From a checkpoint of a small mixture-of-experts model trained on Wikipedia: a shared expert of 64 neurons.
Below are experts of layer 2 (counted from 0) of a mixture-of-experts language model. Rows are named gate (a neuron's input weights, with its number), up (a neuron's input weights, with its number), down (a neuron's output weights, with its number) and show model dimensions 0-191. Each number is 200 + 30 x the weight over its row's rms, rounded and kept within 0 to 999.
Before each expert's rows: a language model's description of what the expert responds to. This comes from a sample of Wikipedia text that the model never trained on.

# expert 51
Mid-word consonant pieces. Short consonant pieces and capital initials inside or starting words and names, such as t in RORγt, K, Ter, at in Amphitheatre.
gate4,256,222,225,242,181,206,166,202,236,210,198,226,248,227,201,247,181,173,147,198,202,109,225,181,198,148,179,241,145,224,197,223,231,196,240,200,169,241,216,196,216,236,235,193,119,178,161,263,178,202,170,171,190,265,222,170,244,178,219,200,229,196,262,178,190,185,201,154,191,204,242,215,200,185,199,203,250,213,207,167,161,167,209,176,171,271,162,197,200,198,193,201,179,212,200,225,173,212,219,176,195,193,186,198,222,156,259,220,185,161,196,195,182,225,148,230,204,190,209,232,234,137,188,193,235,198,219,209,168,197,138,185,273,206,219,236,166,221,185,166,167,224,192,167,165,171,179,216,191,197,179,144,194,208,195,176,205,201,144,240,233,218,168,186,185,147,241,203,166,180,189,180,184,191,242,226,203,193,240,177,226,242,233,183,188,135,156,199,194,229,219,185
up4,169,223,224,191,114,219,196,195,211,202,186,218,230,185,198,183,231,185,218,163,186,185,203,211,144,219,215,224,210,191,237,200,251,193,218,242,227,232,215,244,225,191,167,214,176,165,235,187,178,197,214,180,208,221,199,183,156,207,229,217,195,204,173,195,230,163,229,187,207,207,225,135,223,176,259,193,228,194,215,205,189,195,196,213,263,174,191,254,220,215,171,196,211,218,198,176,175,210,212,160,186,214,206,208,122,201,229,191,183,211,190,206,178,166,175,196,214,183,150,193,202,198,228,189,145,188,194,197,178,250,217,172,187,137,209,129,161,247,253,216,167,198,202,158,182,241,132,137,195,125,180,191,185,190,193,124,218,167,177,194,175,183,169,233,188,185,171,139,246,194,223,172,176,218,138,199,169,272,187,153,164,198,155,129,219,222,171,244,170,166,236,199
down4,204,261,243,190,192,224,202,167,202,174,175,167,187,172,189,170,214,174,240,194,178,171,186,228,232,173,242,211,223,283,209,201,218,202,238,160,163,250,224,197,246,192,188,202,203,204,205,219,192,241,205,270,233,242,215,243,179,211,219,230,155,148,202,244,214,246,223,176,182,259,177,219,199,197,209,169,262,219,222,172,198,190,168,221,218,166,252,181,195,180,248,175,152,187,198,205,203,186,198,229,182,177,167,201,201,189,209,264,180,231,215,175,259,220,204,255,203,229,187,165,203,186,192,254,189,171,209,248,190,172,237,261,175,147,223,161,231,146,263,199,130,234,237,227,220,198,202,226,231,227,269,181,166,196,224,187,237,209,169,203,144,225,180,223,173,175,176,218,169,180,202,189,212,173,196,171,235,228,219,214,181,234,246,212,186,151,152,225,193,174,212,185

# expert 47
Letter s pieces. The piece s, mainly word-initial after hyphens or inside words (life-size, sight-seeing, time-slots), plus plural endings like -rs, -ors.
gate2,187,225,198,185,195,130,206,210,183,229,183,197,191,190,174,178,229,177,214,170,192,209,180,185,181,186,194,200,253,202,178,214,198,269,232,212,196,219,197,288,222,178,257,234,166,169,200,214,164,215,176,251,210,251,162,201,208,215,194,170,237,178,252,188,213,242,184,235,256,216,221,169,214,231,179,257,222,201,234,197,189,209,180,200,213,177,227,220,172,219,147,161,194,212,198,181,230,228,201,185,217,217,252,213,277,225,229,243,222,182,180,202,163,204,189,184,232,193,190,191,183,166,166,207,202,196,275,155,146,197,178,232,197,151,208,182,224,246,244,239,199,194,190,207,155,200,279,215,198,147,225,207,196,214,205,219,138,183,237,220,221,148,173,222,170,178,187,214,288,195,247,227,194,230,208,188,206,237,239,153,213,205,176,199,207,138,192,183,260,236,245,177
up2,183,189,189,257,235,218,200,192,197,173,178,167,182,196,152,251,124,252,192,211,197,200,202,265,201,181,246,173,201,236,195,132,170,240,208,229,214,138,209,178,222,231,225,169,198,194,152,205,201,191,171,178,183,229,191,153,234,218,246,141,220,221,200,194,192,170,189,198,221,198,221,172,179,214,197,186,211,207,193,200,187,251,197,212,201,178,198,177,232,208,213,229,206,100,198,185,126,212,195,228,243,182,226,217,208,201,164,170,211,173,185,166,206,199,202,198,239,215,220,228,215,183,188,179,212,231,199,177,210,174,231,238,190,167,212,150,168,180,273,176,198,155,223,151,202,235,154,150,210,247,152,214,197,209,199,177,237,205,204,216,165,142,238,238,221,226,149,148,197,164,211,219,183,221,239,152,231,201,214,294,215,248,227,223,180,238,244,161,189,189,209,214
down2,204,208,180,187,168,194,172,182,165,161,214,203,205,176,223,174,146,219,201,228,192,197,190,200,182,240,190,190,236,160,198,154,211,156,226,212,247,158,215,208,188,206,155,159,191,232,207,224,206,165,220,176,159,278,210,193,90,180,220,204,204,221,221,171,196,188,204,207,161,167,265,250,209,212,209,186,240,230,173,168,205,209,219,150,224,164,186,171,205,237,232,187,250,209,227,263,163,215,205,190,195,172,166,194,195,188,167,255,173,179,230,206,234,240,250,175,186,230,207,188,259,207,210,200,153,200,154,225,152,222,201,191,176,217,212,241,198,178,129,133,207,203,266,190,194,185,172,181,189,167,172,177,215,208,192,176,184,230,248,197,174,154,233,179,167,186,229,181,200,209,259,212,191,210,173,204,221,234,204,167,250,242,218,256,141,153,229,222,188,160,191,167

# expert 41
Title and name words. Capitalized content words in titles, names and bands like Dragon, Black, Star, Gold, Hill, often after The in film or song contexts.
gate4,226,170,183,230,165,183,181,240,198,252,207,233,204,202,246,199,224,227,192,200,211,184,182,205,141,215,157,252,221,117,225,249,207,191,258,229,165,180,226,170,220,234,241,186,162,248,127,223,171,168,171,153,209,197,193,196,201,232,178,282,192,159,191,184,223,214,214,129,243,177,221,186,205,196,239,223,227,173,172,249,190,155,149,176,210,170,195,201,201,185,197,218,210,207,238,171,169,191,268,254,233,216,161,169,171,216,192,200,192,200,183,187,129,193,213,214,225,208,221,186,172,186,200,208,207,161,165,163,279,183,208,138,198,246,181,220,204,179,194,213,181,199,177,198,163,210,225,179,210,188,226,160,217,235,160,208,217,151,218,211,219,210,216,197,203,193,114,268,208,176,168,192,196,189,217,217,195,171,174,178,240,139,227,195,229,167,169,209,207,220,193,198
up4,217,186,230,181,166,218,196,164,218,231,228,233,215,197,175,162,240,242,207,226,166,180,250,219,165,245,149,187,220,187,191,216,224,169,164,217,266,154,191,155,228,209,243,171,236,178,203,204,134,207,256,182,214,209,156,134,143,184,173,213,163,226,255,179,209,200,182,186,196,223,203,242,200,140,249,199,211,152,186,205,123,227,200,211,158,170,202,186,219,187,212,181,164,194,225,236,166,198,192,176,214,195,230,237,194,197,214,219,181,211,254,172,207,209,209,203,211,226,241,178,202,156,219,211,231,211,145,201,196,233,162,188,244,168,241,191,131,170,216,217,164,186,200,205,211,156,211,196,190,200,209,191,235,198,228,214,237,194,230,247,191,173,224,237,232,166,179,171,145,184,190,156,187,158,192,140,247,243,152,246,172,187,177,242,215,169,127,229,213,204,201,225
down4,173,204,112,206,161,193,204,191,194,181,213,215,215,229,175,228,188,173,127,178,164,229,233,170,183,187,201,215,180,291,237,202,162,186,201,177,200,172,228,255,207,222,166,199,216,177,128,211,196,203,184,144,185,213,202,212,176,293,231,162,181,234,187,230,209,170,186,180,207,236,155,189,208,239,225,168,197,205,188,224,189,232,234,207,194,201,206,202,177,167,211,182,230,169,176,162,233,243,236,219,181,185,230,164,212,220,236,182,180,132,175,206,204,245,190,189,168,204,203,152,216,206,204,193,196,191,185,161,220,226,212,177,201,198,161,216,248,253,221,210,156,244,236,189,205,208,243,188,194,199,197,201,231,209,185,185,198,224,220,179,163,203,218,185,165,190,163,237,210,205,187,264,219,238,206,234,247,176,271,261,141,211,221,152,242,205,233,138,234,262,209,244

# expert 20
Word-final consonants, compass names. Word-final consonant pieces such as d, m, f ending words (Ranci-d, Proble-m, fire-f) and capitalized New, North, South, West.
gate4,247,233,228,256,238,203,240,197,180,195,173,220,199,205,183,175,289,202,143,256,188,194,202,213,205,174,107,204,214,177,156,182,246,205,191,179,202,169,261,238,241,199,240,196,234,256,153,213,139,188,180,210,215,236,224,171,233,175,220,213,223,212,181,233,239,209,189,194,224,181,233,198,213,191,140,225,184,186,219,178,261,207,184,215,191,219,209,209,188,184,158,213,204,220,181,232,187,187,222,227,211,249,209,193,223,173,250,232,191,217,194,259,199,142,221,189,189,161,204,177,241,197,200,176,244,172,206,226,220,237,240,251,169,262,198,171,204,171,183,207,212,191,227,224,170,246,268,198,178,178,263,183,186,172,233,221,145,157,174,194,204,172,173,241,182,191,164,204,194,258,190,229,176,220,142,228,183,209,186,223,197,177,191,189,201,202,258,181,244,166,215,172
up4,217,231,250,234,205,175,219,210,244,196,229,157,166,238,192,188,204,172,182,206,202,184,151,182,210,230,190,178,197,220,213,208,223,196,231,209,217,181,242,228,250,215,174,219,144,244,255,214,277,164,184,209,174,194,130,212,189,180,202,233,179,224,179,181,276,165,182,186,207,186,200,245,205,206,208,259,245,179,194,240,174,205,183,159,155,169,220,188,154,204,258,248,221,195,194,275,225,209,217,206,198,178,163,206,244,218,187,206,195,168,219,248,222,250,212,162,193,219,194,247,243,160,205,181,218,203,211,199,191,220,200,181,207,211,187,206,238,176,223,205,220,227,257,127,238,188,189,184,266,226,286,153,204,165,233,182,205,166,179,268,237,229,211,128,179,211,204,228,158,181,160,196,191,203,221,189,208,213,230,193,210,186,243,184,217,252,158,195,215,210,208,209
down4,204,237,228,204,202,206,237,209,181,217,150,170,211,211,213,253,192,263,200,207,198,215,145,162,209,199,224,159,253,219,203,206,209,215,194,170,166,220,230,223,244,217,178,223,212,195,220,158,161,186,196,145,210,192,206,209,230,209,171,229,203,220,184,219,204,255,161,190,186,210,231,186,221,179,243,181,203,247,202,162,210,191,187,203,221,249,202,201,263,201,168,273,260,200,240,202,211,225,168,230,181,176,160,169,197,221,162,221,262,165,264,204,188,225,241,175,198,219,170,179,211,213,202,205,237,150,237,169,195,246,233,247,192,171,213,245,185,192,198,148,169,160,203,217,177,236,215,218,175,215,180,211,193,241,183,248,187,163,208,261,226,185,181,180,256,194,132,218,248,185,205,113,241,181,223,239,224,195,201,173,225,207,236,169,147,202,207,206,210,232,112,229

# expert 10
Prepositions. Prepositions inside running prose linking phrases, such as in, of, from, with, at, between, within, into.
gate1,228,249,214,201,190,198,194,222,209,235,237,224,207,177,223,216,207,226,169,185,156,179,220,184,130,165,197,184,212,186,188,181,148,187,189,191,215,169,251,158,231,148,205,220,187,195,247,236,184,255,176,222,222,228,222,258,127,205,176,184,264,240,250,236,211,196,195,151,228,173,149,215,227,175,175,287,173,171,193,151,166,240,194,190,179,192,258,248,220,238,244,170,136,202,155,234,151,188,211,219,205,205,165,166,221,192,211,175,196,128,207,170,180,221,269,148,199,190,168,210,220,188,219,224,210,189,172,214,194,189,210,201,180,210,203,221,221,170,199,259,247,209,213,228,212,219,223,189,240,227,235,238,223,187,220,186,182,153,162,169,202,216,232,211,204,181,186,200,212,200,231,220,139,192,158,208,224,192,167,189,153,262,202,201,192,233,195,190,220,220,200,254
up1,206,219,166,190,177,221,239,206,188,251,157,236,222,112,200,204,187,204,216,221,181,148,157,200,105,214,216,159,211,178,180,181,156,150,172,244,221,154,177,184,241,172,208,204,214,194,217,234,255,194,163,186,199,224,201,274,184,238,188,207,271,201,218,239,223,202,159,212,244,120,146,239,207,190,180,230,230,204,205,182,213,256,242,186,157,219,192,177,225,239,187,195,187,187,190,225,168,183,174,218,193,204,170,171,155,163,200,171,231,184,249,158,199,209,222,156,195,178,148,172,230,199,189,182,193,178,237,190,196,197,210,178,175,193,186,200,210,186,255,226,191,226,195,205,191,193,161,170,228,204,219,197,218,210,161,151,233,187,210,182,184,173,183,210,190,227,221,202,208,170,279,263,164,209,117,228,219,230,196,189,209,245,170,211,206,178,156,182,218,203,235,238
down1,197,215,178,129,228,198,162,194,196,216,165,237,229,197,157,192,157,181,230,214,158,181,190,211,204,198,172,224,200,155,214,196,160,175,228,229,178,178,179,213,212,171,221,263,199,171,209,238,204,216,165,198,159,216,191,131,150,173,156,235,210,182,214,187,189,195,204,242,179,253,168,147,262,214,181,172,165,213,192,216,203,198,179,189,162,169,238,216,174,258,130,236,248,238,208,250,191,196,217,199,190,146,193,165,140,160,186,205,261,165,247,217,202,175,182,185,186,208,211,187,206,162,207,194,205,223,205,155,229,197,148,213,225,220,142,181,203,204,221,218,150,165,195,160,209,199,197,180,185,192,206,214,251,161,211,190,171,183,202,155,234,198,214,131,193,243,194,180,205,139,278,219,217,183,144,220,188,177,202,220,220,199,225,225,214,274,190,168,166,216,143,223

# expert 30
Possessives and determiners. Possessive apostrophes and s after names (IBM's, series'), and determiners the, his, their, its, her before nouns.
gate1,174,147,171,188,210,239,247,157,193,288,234,195,274,243,224,250,187,202,196,195,218,193,223,261,180,218,210,210,169,244,143,209,176,177,242,176,222,203,198,234,172,221,217,199,144,202,189,264,230,207,201,212,176,192,185,239,214,189,208,219,184,196,200,266,169,195,182,170,238,263,282,207,162,178,189,239,174,246,156,189,206,201,278,200,228,159,208,221,216,191,197,186,184,212,184,157,150,186,221,196,221,211,226,220,185,162,244,194,222,199,212,219,207,202,191,250,246,169,204,139,220,166,185,166,206,201,226,193,196,197,228,213,181,172,212,176,237,205,212,197,231,178,184,210,182,230,163,202,224,220,175,217,249,203,212,213,239,188,196,172,169,152,224,189,150,107,185,204,244,178,211,214,185,160,190,220,165,200,218,148,174,233,152,175,177,256,174,191,178,211,224,191
up1,161,201,166,194,205,181,185,172,209,221,263,174,169,211,151,217,213,163,123,173,202,164,212,214,185,239,223,168,170,221,188,190,246,206,195,229,184,189,229,196,217,230,241,204,228,162,225,231,167,169,266,178,236,216,181,178,195,222,182,219,219,219,190,168,213,180,205,269,196,166,139,234,213,210,193,198,217,201,198,199,216,192,190,223,221,193,180,231,217,168,203,211,186,208,229,179,168,232,228,148,183,158,249,197,210,176,162,217,211,140,241,175,169,226,194,204,193,246,244,172,174,166,207,204,187,215,220,178,188,198,212,270,156,194,202,214,172,152,233,208,177,282,131,168,223,178,244,187,252,219,130,224,196,236,205,196,222,184,249,193,214,166,197,140,222,169,163,150,183,206,160,226,244,208,194,185,199,177,180,173,269,212,220,219,198,162,275,230,150,214,217,163
down1,191,152,192,206,196,218,219,218,177,171,217,264,223,192,186,169,254,198,261,132,167,200,164,233,180,278,159,183,199,161,204,254,220,245,223,216,171,179,180,205,229,167,224,190,146,234,157,216,194,209,186,189,221,188,228,177,220,225,168,167,222,186,255,208,202,194,145,226,213,241,173,224,167,220,184,181,209,221,190,228,184,230,257,200,156,192,228,194,196,202,224,160,140,196,166,265,186,211,263,159,200,177,228,184,183,231,214,215,252,170,196,173,246,190,210,252,190,154,212,197,179,190,236,192,178,191,198,185,214,187,165,209,158,170,215,201,200,224,143,249,126,179,179,242,232,170,157,205,215,170,264,210,236,190,224,163,175,152,231,206,216,208,205,246,225,201,164,229,170,212,189,159,177,160,216,194,229,202,273,154,196,188,189,190,186,196,232,202,183,154,212,182

# expert 36
Mid-word name pieces. Inner fragments of proper names and words after an opening piece, such as Gal-ax-y, Lan-cast-er, D-uff-y, Ar-ist-otle.
gate3,249,184,142,213,214,181,177,161,223,263,206,265,179,206,230,223,246,197,209,196,150,209,208,206,216,172,169,210,174,168,230,236,187,217,164,174,169,217,144,220,186,199,197,210,204,217,196,192,180,192,202,221,252,205,231,191,170,202,243,212,145,235,202,219,174,285,198,163,169,224,189,247,183,179,251,203,205,233,167,158,192,229,196,229,228,225,144,206,189,154,181,211,158,167,160,209,190,198,206,129,252,204,160,164,222,216,189,179,214,170,194,211,191,225,224,164,154,152,216,298,233,193,237,207,188,168,189,176,205,177,243,164,150,192,208,254,196,155,204,200,152,224,172,212,249,153,247,172,179,201,208,258,159,195,197,190,236,246,179,225,164,146,225,188,184,164,176,234,175,184,171,210,165,198,205,202,241,170,201,214,236,233,182,223,215,208,193,171,170,179,200,226
up3,199,193,210,176,177,249,216,178,222,237,270,163,222,149,187,210,158,185,210,215,216,220,233,196,145,231,204,196,229,214,213,236,221,189,241,162,161,232,219,200,213,161,185,216,250,153,185,147,191,133,173,223,166,223,215,141,185,243,181,118,178,246,184,203,209,176,151,180,215,208,197,182,191,82,188,161,251,207,215,251,179,192,213,185,231,276,212,191,198,246,243,222,202,256,211,156,203,213,173,211,229,203,208,190,239,211,220,207,178,171,222,197,181,213,185,204,215,235,223,220,243,204,216,212,152,196,183,223,264,169,185,139,269,245,195,227,172,176,189,198,230,207,206,187,189,242,191,227,238,154,220,217,179,213,178,220,195,219,194,178,185,181,231,240,196,203,173,217,152,179,177,206,203,168,161,230,234,212,170,207,226,218,133,201,192,194,192,191,175,212,228,183
down3,216,274,234,244,137,208,220,220,213,150,210,197,207,143,176,215,233,195,221,207,111,305,159,204,196,204,195,250,155,175,209,208,225,213,195,228,188,195,238,204,278,210,203,223,234,157,160,201,154,230,240,185,170,240,219,166,153,182,212,173,176,171,221,221,200,178,214,246,151,142,193,251,209,192,191,192,219,210,189,200,175,183,190,217,160,169,185,192,174,207,180,206,198,194,238,213,210,188,180,195,183,168,199,147,226,256,246,210,248,164,215,204,186,196,183,166,235,169,215,228,255,224,190,252,211,177,175,166,179,217,206,151,195,228,223,177,217,249,194,176,182,220,172,208,208,211,187,250,183,194,204,219,221,136,244,200,220,175,182,162,222,174,246,184,246,242,244,220,232,252,214,220,217,163,218,233,187,179,196,208,254,222,214,202,190,238,237,170,196,194,196,184

# expert 59
Foreign personal name pieces. Word pieces inside non-English personal names, especially Chinese, Slavic and Spanish, e.g. Liezel, Vazquez, Xiao, Cheng.
gate5,181,244,145,219,164,196,221,225,183,219,212,160,151,187,165,213,244,214,267,242,175,168,217,156,190,219,205,183,151,203,167,208,219,222,241,225,181,193,224,231,146,197,199,232,141,209,193,158,212,204,168,245,196,193,174,209,218,216,179,231,233,218,205,207,146,166,229,122,253,162,196,188,205,215,206,191,176,192,207,167,210,153,214,179,198,189,179,206,190,168,198,150,212,227,145,231,181,205,228,188,227,185,176,156,252,204,136,262,208,178,170,260,193,240,175,177,212,229,161,165,182,197,191,216,237,127,166,164,178,200,177,194,195,200,206,240,199,135,286,171,174,217,224,220,207,211,193,216,225,161,199,185,217,217,200,179,195,182,215,211,207,145,227,198,177,223,210,227,175,167,153,211,187,171,247,148,202,252,189,187,186,205,205,198,196,133,215,241,260,231,165,169
up5,190,229,187,146,221,201,205,206,201,169,184,221,200,230,170,216,230,192,208,149,190,174,174,183,236,193,180,174,164,158,172,187,164,169,186,236,181,163,200,223,216,251,184,227,209,197,201,197,239,183,150,223,166,256,234,169,163,195,233,212,284,221,222,178,230,176,265,196,221,239,198,199,157,197,215,161,137,219,211,185,196,186,252,249,229,208,176,236,234,142,157,203,180,210,196,200,179,174,203,212,163,103,190,216,138,207,183,217,182,201,196,186,195,191,147,231,188,202,202,212,227,209,255,180,164,192,189,242,206,216,214,221,173,241,158,225,186,222,156,260,233,237,224,172,220,226,203,211,186,192,190,193,213,155,144,162,170,205,219,254,203,167,204,246,209,199,243,176,270,247,203,166,211,171,195,234,157,204,208,201,204,217,181,136,230,251,221,155,153,225,218,212
down5,169,172,258,219,178,218,206,244,172,230,169,178,214,270,189,141,160,202,225,214,179,198,206,163,235,184,214,180,208,212,216,187,171,184,222,246,180,172,212,198,242,218,165,213,211,215,197,168,178,166,198,219,160,209,168,177,202,175,215,215,169,137,267,240,197,230,229,238,217,176,240,243,218,230,199,170,203,160,223,201,182,192,152,221,220,164,201,183,209,155,153,162,174,161,152,241,131,211,193,206,250,189,190,189,225,229,194,205,215,193,208,176,235,176,245,239,240,225,217,208,193,161,242,174,145,222,255,230,169,149,183,213,251,162,207,197,191,228,210,170,220,252,182,145,203,222,188,204,169,211,167,177,249,214,150,197,166,203,162,210,212,249,181,243,180,208,209,221,230,194,162,190,159,233,204,201,213,210,197,220,152,210,260,123,167,260,207,181,199,208,250,231

# expert 7
Person role nouns. Nouns and suffixes naming a person's role or title, such as Chairman, member, player, coach, contestant, employee, President.
gate4,243,194,228,205,213,161,206,250,232,233,182,186,137,202,171,248,219,224,197,239,152,228,188,175,200,174,151,173,199,199,218,201,224,168,225,224,211,206,162,182,167,224,204,274,178,221,203,193,212,229,175,215,211,204,169,245,174,231,192,150,242,241,190,248,187,162,217,233,195,208,210,218,221,232,245,205,203,155,163,238,196,213,192,199,204,202,248,257,172,226,157,234,197,198,187,170,195,248,115,198,210,234,197,269,195,191,239,239,227,248,213,146,205,244,208,176,175,218,148,206,183,270,169,198,275,201,229,222,235,171,181,202,240,194,175,192,236,208,167,210,175,175,205,171,161,176,192,246,200,188,221,223,215,210,244,203,207,199,270,218,208,145,189,183,187,210,238,212,200,173,151,241,224,253,116,201,194,187,216,199,200,183,168,176,185,235,180,218,217,160,197,171
up4,214,169,196,163,173,172,150,165,165,179,257,186,159,198,173,206,193,223,177,165,158,196,216,242,183,154,158,189,178,174,227,186,150,189,232,217,195,185,194,105,192,151,185,229,286,183,201,206,218,213,131,203,251,208,221,167,214,165,167,177,231,220,171,225,205,172,192,155,199,207,210,169,209,236,205,172,229,229,180,119,165,179,193,216,224,172,204,204,180,174,220,216,208,218,211,208,184,217,168,185,230,205,201,200,160,236,184,207,157,224,186,211,169,181,177,198,136,217,203,227,167,235,203,156,209,143,194,249,192,219,212,209,141,175,186,204,224,199,239,170,225,256,207,183,232,275,214,215,180,177,260,202,215,231,225,195,204,271,225,155,178,191,199,157,239,180,153,146,164,221,221,173,213,183,225,211,181,163,191,200,233,176,173,175,173,150,146,202,198,224,218,225
down4,225,220,118,185,165,188,195,226,218,201,192,175,223,212,153,134,157,197,197,167,218,197,197,163,135,188,196,183,131,241,210,247,206,187,182,217,216,255,207,215,234,254,148,193,207,158,205,264,233,160,187,181,197,187,265,230,164,195,217,164,209,183,194,220,206,161,171,177,125,240,197,218,208,236,207,140,216,195,213,217,217,212,166,205,192,177,180,181,188,165,258,230,202,178,170,267,160,203,242,201,197,181,199,204,240,210,181,188,203,178,175,153,133,170,201,236,136,224,188,239,234,220,164,196,215,245,208,184,231,161,202,149,162,170,188,206,198,211,193,175,187,174,239,179,192,206,221,223,225,250,159,268,193,211,162,241,131,171,189,203,174,223,204,187,228,205,206,229,208,211,204,207,190,214,194,213,211,161,203,201,238,224,211,263,225,222,227,188,147,167,218,192